From a checkpoint of a small mixture-of-experts model trained on Wikipedia.
Training: 646M tokens, 6790 steps.
Below are experts of layer 4 (counted from 0) of a mixture-of-experts language model. Rows are named router (the router's row for the expert), gate (a neuron's input weights, with its number), up (a neuron's input weights, with its number), down (a neuron's output weights, with its number) and show model dimensions 0-95. Each number is 128 + 24 x the weight over its row's rms, rounded and kept within 0 to 255. Numbers have three digits each.
Before each expert's rows: a language model's description of what the expert responds to; "comes after" lists some tokens at least twice as common just before its tokens as in all text. This comes from a sample of Wikipedia text that the model never trained on. Tokens count by the router's weight.

# expert 63
What it handles: Determiners after prepositions. 'the', 'his', 'its', 'their' and similar determiners right after in, of, at, or on, e.g. 'at the 2020 census'.
comes after: " in", " of", " at", " on", " to", " from"
router:156122095106163166139144092122158141164123117123148133171113106175148123117162116130136155125117113167145138127158089140149119157087154112150112141128126118101122153122141099105107112093127096094105136190154130111089099086122140128129139159102139156154162132096141118121103100074126160115
gate1:102105106143152140126141092124170083119153145141176138178119134126136124167100147149119155143126141129119130127120117143129157124098164102068122122144127142164140146122120112070131142134120114139120185136164083158133132132132113115163081129121154139164158094125089110113104111139121112183
up1:105114116134136144143132101159169075086140150130143132123138137141143107163129157178166152112115129115151184133090149144129181117120171139101136093095141143158117124130150111101088112111139092095157152134154125132129171133132104068150123141130093104137138115108075138122140121134144107119
down1:107095105147120171144092114141165143132167145128113112129107155136138135142103148160141138135129107157111097134078115169089112129113108145085131126139090170108113119169089087138118117112157090134129111119156148121142080155124166130114122129124164132156111084083109160122115077115105120133

# expert 0
What it handles: Preposition after clause. Prepositions opening a phrase after a complete clause or comma, mostly for, with, after, on, during, e.g. "for the first time".
comes after: ".", " for", ",", " due", ".\n\n", " time"
router:147139080153117084129123128081182138149118138103095144140127115150116131138139135103170113155141104110130127186145099111163089138120085134088129152120106116119114134138099086109109117139152075139115072146152131140144141127164188141151140117146099132145133131126150105156131127100126160151
gate0:104125117154176131126101119086161163123063168087149105149179140107154146133095136115181132137130137181103150117122108158140097115109125099120109192141118151153134133135115153119119119132178147141159125172129146122127139106146147114147117136140084120125111115118120085139128129125126160137
up0:119160104107095131165133123164089152127152119161083180096140192151124101140152113109087139092142108177113096098106186126110113149105156121138118099131145108102171132122109124103088129152098123132138141121127152142096111104167101140120128121089147128110131145119142128116131124139149132095
down0:079150143142146121119114147143135107127140129136108137187128145142108143090114104192126125121144119114113149147165114084114092117165098153110156076134116141114137131052165130134113127143095148113120144129145179123147128138098110087138117090125111142139122126142087119142105123121170166111

# expert 54
What it handles: The after prepositions. The word the following prepositions or verbs, plus prepositions like of, by, regarding, between inside noun phrases.
comes after: " of", " to", " by", " in", " with", " for"
router:169151145124126077159120108092115138141121099111094109144111128141156130123151121102135125123158140182123144178117094138167149186131115165142149123176115099136128131123098085164111107128142108110151135102140103167121094147140132135126093152109141150117117136085142108117167108090124172113
gate1:117086148169097124063139122149143135112112130108085145123126139147138088116135113191113148127157149151179138137143120167116147139106137190151115095117135138104110098120127158118143089120120127156126130121115172145115156107135118077093131106142152101134139127109131087129072138126150135121
up1:140135161144116121149076114140109168150156142133118133109125132106126133189135129113108119137099116099152079158082122112096151108105083145142148140127156107170097116131100147158133147149079109095181097129151113108129123165148096119102133141146106111102123176118125144141172104130123142112
down1:136091152105136086120172138123146124068131094160114175109157107136145115112115098151092137124119123166164146103096125116117120136139173111148116121158153107130169095136127138113141130138135131156148135094103160136115163069150166093149136092119156118105136121162112102133092133100152145103

# expert 36
What it handles: Headings and table cells. Line breaks ending section headings and title lines like "= Name =", plus digits inside statistics table cells.
comes after: " ", " career", "History", " life", " =\n\n", " History"
router:106179100141131156120148120132133116108182127147113139107121148108128151132130140142123162089150069129146126148121121140094152167098131123111125156085174133148149117147146096117150120145144170093111096124178121139074148163119092162097104098125103125107165166134125103150139116097125118119
gate1:127128127115140139137080123081119197163155128086108090169140115106165090131119137167129135151138104171143125117152118128105117149131121151156143143140080074091111141114160127178111171157167129111141137121125113106104137141129117117105133116138184147139129130119155101145138104102128148126
up1:136093129132162131128134139114116151151147141067097106114140144126119080125124157151094138150121113132135165106146150140105124103114110123149168136164093121130107145149124159140091140122208106131120111110111126136136164105145141086094150125108141104148105118126201102090164123147145106110
down1:141166107163182129131131146135139104149110143107158091112141144118129173121121120129111146128133112147144176136138115121115097108137140119115091136127108136106127140167163079123144125134089108103125119060126114156118139109147106191092104128143122136175125145188148118099158108090138125095

# expert 21
What it handles: Verb stems after subject. First pieces of verbs before -ed or -ing endings, such as introduc, merg, accept, reg, plus the word 'by'.
comes after: " to", " and", " was", " he", " also", " who"
router:096142141137112116134125141064107165134116119122159103156151122127114112156084141102126126153127171101137119144133160138147131099094122178097155141077099112153096132123110121128110123130146130143114125097114125166182146094150100136123142143146132100184129141088147130171154096161142123168
gate0:112124107114118156142153173146115136125117182113126116149175123107072099098146084107147123181171118086111134116135140129142175144108147161122153150133111143093167154122114117139165154091123150134143128143150139150109103113095121123079120127135126119158168100119099155165135130104160123134
up0:066119079080108119125161129107080127151128134092119099127133169141101146116112130121101122116107187121140146139112125131129133165123152126140160159101118099156138155137124107151136150130124133127190165116169131111122127099182125069158126140162119100129121133110141133136170154133107138139
down0:116103164140127082098108118103123111113135098144165128154182116125103111126143147149142155100146158118105114129116110124127111153171130117139088103120142144115131150171185114091116113117149114146132146148135108149167142080121176112110135103140146068141154159137112089131089121135158085136

# expert 42
What it handles: Word-initial prefixes. First pieces of longer words that are prefixes after an article, e.g. sub in subcommittee, non, def, un, dis, inter.
comes after: " the", " a", " an", " and", "'s", " his"
router:115099158117152118104124115094124133102149129134135129174094143157141120113088158113160131113136139137153070111158158151131122112091128134143104123149102148157113144121174112149145093141128154113099143067102146123117173135135120121105120182108145124109152157129161130123125113072131078170
gate0:157099120146133155128112171162135082102144135087112162120137156169135121116151119097162077144173155101104159150109125133130136168114132101099134108150111129105141145095134129165088135098138105116081129123180151112161147121101117098150132160124140146146074133145131093128121143118112159128
up0:124103105119152111140140129113147078115122105121120096119143157143101121111123132161196150153125122140129116125109150136153138091122130137091147126139102119135128095135131116145121116101121154112080170093105094136123163123147143072131152193106166134125128117075141161108126155069139155146
down0:138134181132077124137176087115143113133129131139112162113137152154115167112127149123110140124122147149161101103131166136117153144123159126150130156113123103134149163097091144164159121127110131165143131125140099134092121190166159165131123108115102127154067105086103129107158102149146139125